python train.py --norm_eps=1e-06 --lr=0.0023 --seq_len=256 --train_tokens=474700000
Below are experts of layer 5 (counted from 0) of a mixture-of-experts language model. Rows are named router (the router's row for the expert), down (a neuron's output weights, with its number) and show model dimensions 0-127. Each number is 128 + 32 x the weight over its row's rms, rounded and kept within 0 to 255. Numbers have three digits each.
Before each expert's rows: a language model's description of what the expert responds to. This comes from a sample of Wikipedia text that the model never trained on.

# expert 13
What it handles: Line-start items. First token after a line break or table bar in lists and tables: years, list numbers, dates, sentence openers like The, In, Total.
router:160129111123165112113172154139131101118105106146147083127123161094055123152122156169082124126107113160149110097108137141119134093102153136168093218109099127173101174153175108145199145138124179056100083143130098093146092108131112128126142164094149151096152084101125129164092064091086063138105162178116093155063190125064145162089091146135137121115193143122194126117139132191109146124153
down1:110181096149042153126149115162109091137124120151126153153156136155074099147160149105133171132126163128081149141099136146158102134091196170126195191150143110116140107163147145214198110133141141103095086176131137175072141128180150089103166143105141148114112140113118176124130093134164193159176099152210096161086126177152113116191163163150115149103138138119080105150141144117112111085145
down2:099121172104060130079157135160161106141053127092171129102103061086117174144111097083122114117143157046182122135128164155147113047102135135141129115148113156170088122100084110177153129109161085168150186090160105094133094162125145174132145178100123070111140074115181128129126141147109122153108194091115111097101119111080187111133125123148080085167101147125107185096109146157111103103154
down3:089108125089123151130125119135110115118165109122133172115067136112128170185108153107104117100129137061129169128149156138135107111118135188156192136157107098130105115167122156176153104097144083120127071145160150138132120124145168055122161020118116177107105162108129133072139117149163176100104121099163136106044129177120137100237152083167091100164089104123113183162104103150120097136151
down4:185160116117145171060126147142080157097083169143155124112116131064112126135145178088118089099161134203160212084096136096152102098106140174095104163171098148093075164143182080106125053106135115113132079135160121118141161101130120139171165159075093104142115152111075179121105124127101151104145141076157119153084114116138102107153102151092072151096166158130162145104092188133128176118132
down5:107156078149139134145087052143126094118141126152140171129150143164160063138117162157168093151148162154098105145135092168136164140139149179103109100127161155109148131116097119132088136146151154121157134215083194137105128160123076077127120139091184173207140162124131136151154129150163142169124026128168091151207103078105140168134147116099182084105149181103104121132117074113116146121128
down6:097126164097063100166073133106079074128109131182102129107088166139136108113118158125191116142115180060094153115117124154183124106143166148140206132100137132134180107147129170154160087134115107130113118163131091152110166163131163125117166142061151120075135174085134168105105113154219142136177132207144111142082152160134129162189105128118116099138151128183139121161092071169155103136156
down7:079120093148120115099122066071113084156152113157144145162101151090164120144156104129151152101123167045085129113121150148180158129107107131082185127139132173198175163229122144098135128098126136170125103102099128164151118136135149133154134133130098145063143099135104139111117151114110125094154122071124122128055101173130137128216092158137132076138124136162154142125031073163170102110150
down8:123145147180125109124200076164143066059059173105167151109136158159114093157149155107084164139145122131113132107103142162128077092144144164188110174161126124087121128152141053118064142125107086082115141137180151181118157119163143113123190176102123145155080184146131125105084081156081179124142150114196141110162119125148147103173147119127048109100121103139102121119108139149122129100173
down9:114149126122152057085145126064111100122081115152143131062121116053132107106114148104111141153172115129163141103115122108134105122158139095147064092123123113110157180114197122084164075114134156084094156128152071130189108100092105136162124164054164105098085104159093112160098088120159094169091165139113114143089130119106123189083119162128096098096178101104162138123118162159089149155221
down10:099109146114118141094120166119117109149088210113101122122027136150148156119114135102155112092063169118146133092176192155173085130134102172152200119125086093177150070172132164088126094139064083147111114120139113149181129149168173113083149087132143099092096121111141134091113123111117152177192185161126151121068115136161139148202107124153073142131129091139149096151103097139099125138126
down11:120136126119108075105116189115156145150066142158109094044122151161116119093133129118128156113136126130138197115120097162173159114109120114113082163124136190110136123130082102084167124099125069183114118106122131125168166122126107149163162188107161092045108149117130099077079097109179169112165168123123090118087080143104188102152115097126108126128157110174109183128080121137171038104078
down12:127100188093130096056182125101151148169099132122109067123159104140123194137110134115110152121139090147130137077164130084110098144136139079106093162088141107115166177100152124169106107217115177166147134087143073092149091130084124084135145111133112159088111140147162091113137135118118090099056148123124097098069080121116131108075122047161089131179107090077110140124169125120061110097154
down13:145102160120146116181090085185086100175142090128106151089141106166208189145100115156123145152110123140078128107079082184174120149132194137126138123139107176105091112115117212113122161112131142088152101137131113152148131146105184082039174134146135137126163172112119172132147123187115123095165067154144147117140138148130109114170166185179150118142101128110182072168107125112181095137112
down14:053091118101110110075099088087096137159092123155130085126099147139186122145133152106169194138081177086107090109109063202175151173123140110076152164148161136178097159172117128124118088138100127124141206158106114166112139193114137147140170101116099130119130082126119152121105104084133152097156093117105141153123112190178118136163201093132170103143154160192153108108074145109133151142111
down15:179106156154128179122118138151085153184087101107101151158116093115186171131141119131122111113080143098087111122140168090125117121094110141146183108139158110115087125148084195138111151151105098099080118157146166130124128165135125110105150040139080163182092143109133148155164171162092149191118084138134134113139147185195078123181162082150097145185073093117170113160075099125189104117079

# expert 63
What it handles: Prepositions after verbs. Prepositions and particles after verbs or nouns, especially to in belongs to, plus on, as, by, in, and plus-minus signs in tables.
router:139163178172168132092131099111129128120092153129193131060177167163188150145140174123113170132116173155175099113169096095117106183106136181154128129124080088168175162096111133086109136100073130125139154173130144158109072083146092154122084159152123102116122145130099091185097110088131073085091191122178117112108124150059114118115164111080164102127074097085143133123178129113138147087084
down2:178132145103128177060149157102130095140155149115110140127140114114191093104102112103142126132122145131188120122193144087167106154154047154091202107112133146177160123126167165138148099107099152118153172127091099133146083181141124087160167139150096154078187080148156095114086092093095125140090150128064129117098179126172145176204136100086189068086143117130118128140122119134125130097179
down3:124121119102114127121157134102089104055079146115116108121034147128098174139123101081140093201122134142150203135150094159125120131143165109123101161171137100121144163122122103159147113134062075143111134084146153150182116142109103159116134159164100161159069097176149148081104050093130138100123123105152121149108136152127155135074122112182022126165123094163136084099119162177076110092152
down4:159179068150159134115119109118166111193129094133118166162141123114110116167125165182106136120120108127149179137081088040159121116163159194106112203134072150148111156156062158163144135120116160071125069100117151110146166187124142096100150110161062139141131169071131115135136163109144145127169163080156118127069084179130123095076114137142180157203133097134115129130123132096141141106101
down5:078115103154100119117099069175143148105106127114123145140134093203082217099145131154187109176094134187142151146204155182103110117117104074167085127150096106071129109119117119087124104155088122168091130140143141166148082096153092106144114179108177126190075165142089145090135143132139147114142112064121120127162129129130173125136121094111085154101075146106119149175096192143090074154118
down6:145103078149119124205130120148100157117110075127146172113059119165152198123148068124120188125165083108133112104119121156102185114059104099137161137125128199171079177082152084072118162139161130151129099103138102147142128111161136116188095124157119121135168104175119109168145170074104111064099104189120190145172140100088126136086129144116105138118090165108125162123148116054119131128107
down7:145115125129067168127167137117117123159207112097099134170105124132094114159087081140140147115034135113141161140073081061104161100140167133122138159098149136071157146160122137108096088059121183126121125083112161101158165157079124112182104154142116161111142126068169100161149089110128083151095124092106134148088121115154088081097142101133142184190093099117113065119102126199115177127124
down8:145159129118131093079144153149101094172147109053111129130142075105144086128071123081127093139143156161155137116104125090147096085143073145100139114114089126053108120129154108178109111135175129103135124119049138124122171230149116126139140190132099125097118074107138096082203170128158109154145112099072139102104152124173147113117152135171162147184124174133104125206145195130163143096140
down9:092128147145073168126123102145123055114102170172128073082071142145091123172147175131071051144126173143137149155099146105158093119094136134137121105126129104112123123105150080170154142128162119113149118112101124177163082086132116148102177117116173102103134138091117182103149067183083139145105145165205073157143111164094168105138140149180087100192131135143160090138152139188053098115145
down10:112137144115084138142172182084148174152144164176126176112102133086188077098114133110113154157097061165119102157149117138176182127105091102110115139135130118140087121113130162155128178111178094117100155159177182138208123142153099122134102165085145150146038122128149124150087156115122085106113089117123202148124128147104114105027133146093110161104099141149083139064144094106170115149089
down11:153147091085150108097119121113144173133148126124165145151161156128200146112142084116133172177157080194095113117148086104175142138120200162093132159173057128092136105184106152138072062124154154088125140160116113105102195142125159116117130087155070124149145121162176123113119159122152086088073117107076171114131115172156079133115130136052154110115117154109071150114098116073149145140064
down12:145078108122201111145113168122149171134087062094129101177111136075140140161142066095187139153166127111137141122113112112127129130154107112143080155146121171139097188139122121147100192169125123135180083106197112120133087175105096142173150138135126166115146060144121097134108082069111094101126132119072066207107119099150104219156128085132153134125140124131177068155154137107153102134150
down13:154088049142127072172189111162128189094102107158165100136096128152092173136165042118114151138200107124102109082118107139081130156126193117085138112146099167116086144185139099147141177122177120120128088091123131139137136164164105145128102104180162121091176139158162120127175148135151135118141119157104095153163141109117121123157071150181151158089122121157082140101144097100205118146051
down14:160165141161145167138105211088167128183138137078110158154125079074161059141135142112102106103119101099202088092130107083152130065165041154075118135042133137175089135152097133092156140148123180130160138125166149133151142170093116094146139136111114151107140134089121155121100140085082124152173158088065143126119137106150129161165108113066192079127128108127147158129125119101165113125149
down15:177146098123121125117131185068095131129149123071161140093124188182077155137149140129169149144118109141075100122154147080106102132115174100149111099098072140132076092081161129154115155080163181165143115137108122133136145115149109136152148118129174135045127108104129133175187106125089163112117111179129164155095140140182070188181128103110107099093041154163129097129143203148189134109125
down16:130086123076116130102120121105134195050131127101094151080050125124137146084183094160130155150141060166206119103180081170113154104121102100111103201127116102114137128106181069076178163144095109123112114153151074133169078109124090124174128146123110135123125180121130149194112110103145107152140136086116157151159173141096093157127169083098107080100129086092150115089135140127110161087126

# expert 17
What it handles: Mixed common words, table pipes. Short common words and prefixes such as it, not, re, un, plus table pipes and closing brackets in lists; mixed contexts.
router:090096165171135175107145121105179108074115088048180136164187176142116122122101155098135209123068118116160130083138142099128123158108131188130113083107115129109142172079138145169149078146093183075155086156075081139129117073175114149064102124143143087141146102125167117153121112110135088083077175143184116131104120141111111112090113098174169113132110143068111120163154122128179117124146
down0:143095110132143112084185152145083098081176158128165119142127101162139167097196101170131134116067088111120103132215123151098116091123112173137131135139134183125062138104141139157098081173158137149125168129116108130110133115140181127103150132128091144164109043165161102130153034133125121108151181113131155156050093145123146095124139176102075180153085091173144146150142158129087160105166
down1:199134105140161091105076169106173163081067125118175118095101180096152130046149130164179082156147100140188156153123072152096094141103150111101137113117149105148094143046175144140165146152112154148137111130184172130124063119095135162153104151147101155170111159122142112126176113076087159154117147156096125159120134059131152102111116119169140154131149087105143109102052112119108100141188
down2:122143167139119152130131213142132110126164148116146084108059209101166108103132158132119176116146118127110095140156120118103114150121088121134154129102166096137147147158140161109169149071147169123117169061147106153178132123105100126122138112084058092096117123074094115098162098195103089136145121138143107055125162098118135008188142142116114133199135135184133139182129095102118136146168
down3:124110136139148056154133137122163157132089095131185132108066066083080163152072172180162136111106114102126091158132117142121153067137072046087109123145153126102139117135155121198131114082121113194093110085108094133117122127149167171117074125126149104147133135162130114105126093144079113128140151123184090098070161137182104038072134130105157116148097148174098163145145104080144156118153
down4:136120179014097167080104115091094112110099150141151133132115155135139146203104129091151177144113097119119162137158092088159136179196061140140179029129157101129141109109113154138125135098102095167140089137064162167091106189128173136123148076152160096130145124094165109154117090115153093122111114106076079084116181124112150166128120094124138113123148148120088135155091121083091117111107
down5:102125127131130130121122137106129111149113149074174109105070195079094212112135070127119074157080138124113143112133133113108065089147102107121134140127193083114097192123084136111132125179105131137096115133089147141175127120175165108222125156153164132161103090138114091172174103207112161128076121155114136168127141095130157102140097132177152178072109122186082174144122126170127102120165
down6:137100125186122110200118113116118099152165187082153215092138074158079120144179107088152118157103188151159123136127147102150170124117124106150099150109142109124088194122163123089132085159143140101097116179105141137123121154167142124193075127159125158160129166123145138064097148141171158108138089179126149085083125116122097106106154155102118106070088076139109153085176124167160059119065
down8:133140131093168102083102128212098073102075105116171146087112106141160153161122086124142114182168123117115116195150161143148147146103138132111149115140151157158097085087108123204137106160043106137161155139158103108123148140130120170096116139102166138071095104157081193122153110143128161171147129167140178148165183135126123166130136082159089097152138114165158101027119109129183158105088
down9:140125154162070125166159174140157121057109073156174141109092161135148120125151160159143124081167097173108121139138107127144149076123115075151166168115132083108210106161153132114170113071108136128103148069117115137096071099166095118136100123152134044146123146125088075106088143130141074061128153140141101067154112109119093043115136111141189159174106114083095146140134103092134166116158
down10:115117160128140170101120180119166167120130122135137051067097238098146130127111171130176171161143115128156122191153133115145109140149104100096125140136140085108147102164133195125195131110099172136100173080129138190178123123148150136103105156078105109114127141103086101136163079155129158128084109092165125079101150123145126014132165085136137115160081126170121128156106109126083122153168
down11:076127136138143158116138140078152128165078093140112121083126178123077170169050136150135148120171120135161137129088110151175121122153185103103098121141101112052110167079103180180125117156126130121125074136109092180108118104182130134113066080163135093069078125127076119146099179139142169104075157142142113104127126106086150093107157085196175097088158132099133106170165072136097135112086
down12:137075112126176132093152152092103139065092165141128104144114198081107151161158161123142125178102120150123044139123150131049052138188085146084163141161161124136131129173159134099156134114074088115096099136158214121155144118090140170113143113093149156173132118066144149134146145112141075098155111094126086120105137139136115154111121073136109113133112138223135199096129164121143115110159
down13:195078138116172135110131110190100100110200181116148165126164110190118136119157154118117153161083115156121164133164134125051167130113094142102103147113106113138102118126141092107113127157135137117155164184184101132123115152134144168158195121162090074146150064100117170106114087097134067134183164179094114086089101117082066125112163160046112133155086108154139117168117176126137129169148
down14:119119106103143094141132116089047130100147160103119131095134124161119119096152094058079138096105153112132111088147124085059130102174086209145137073145110162102150143140148118154083076181110096144168173128068104124112201132166169181144155171147100136150142125129172112210138092109166137109174166123058162203123117134149132183115132124113088171133128112146116123094111160114124167099124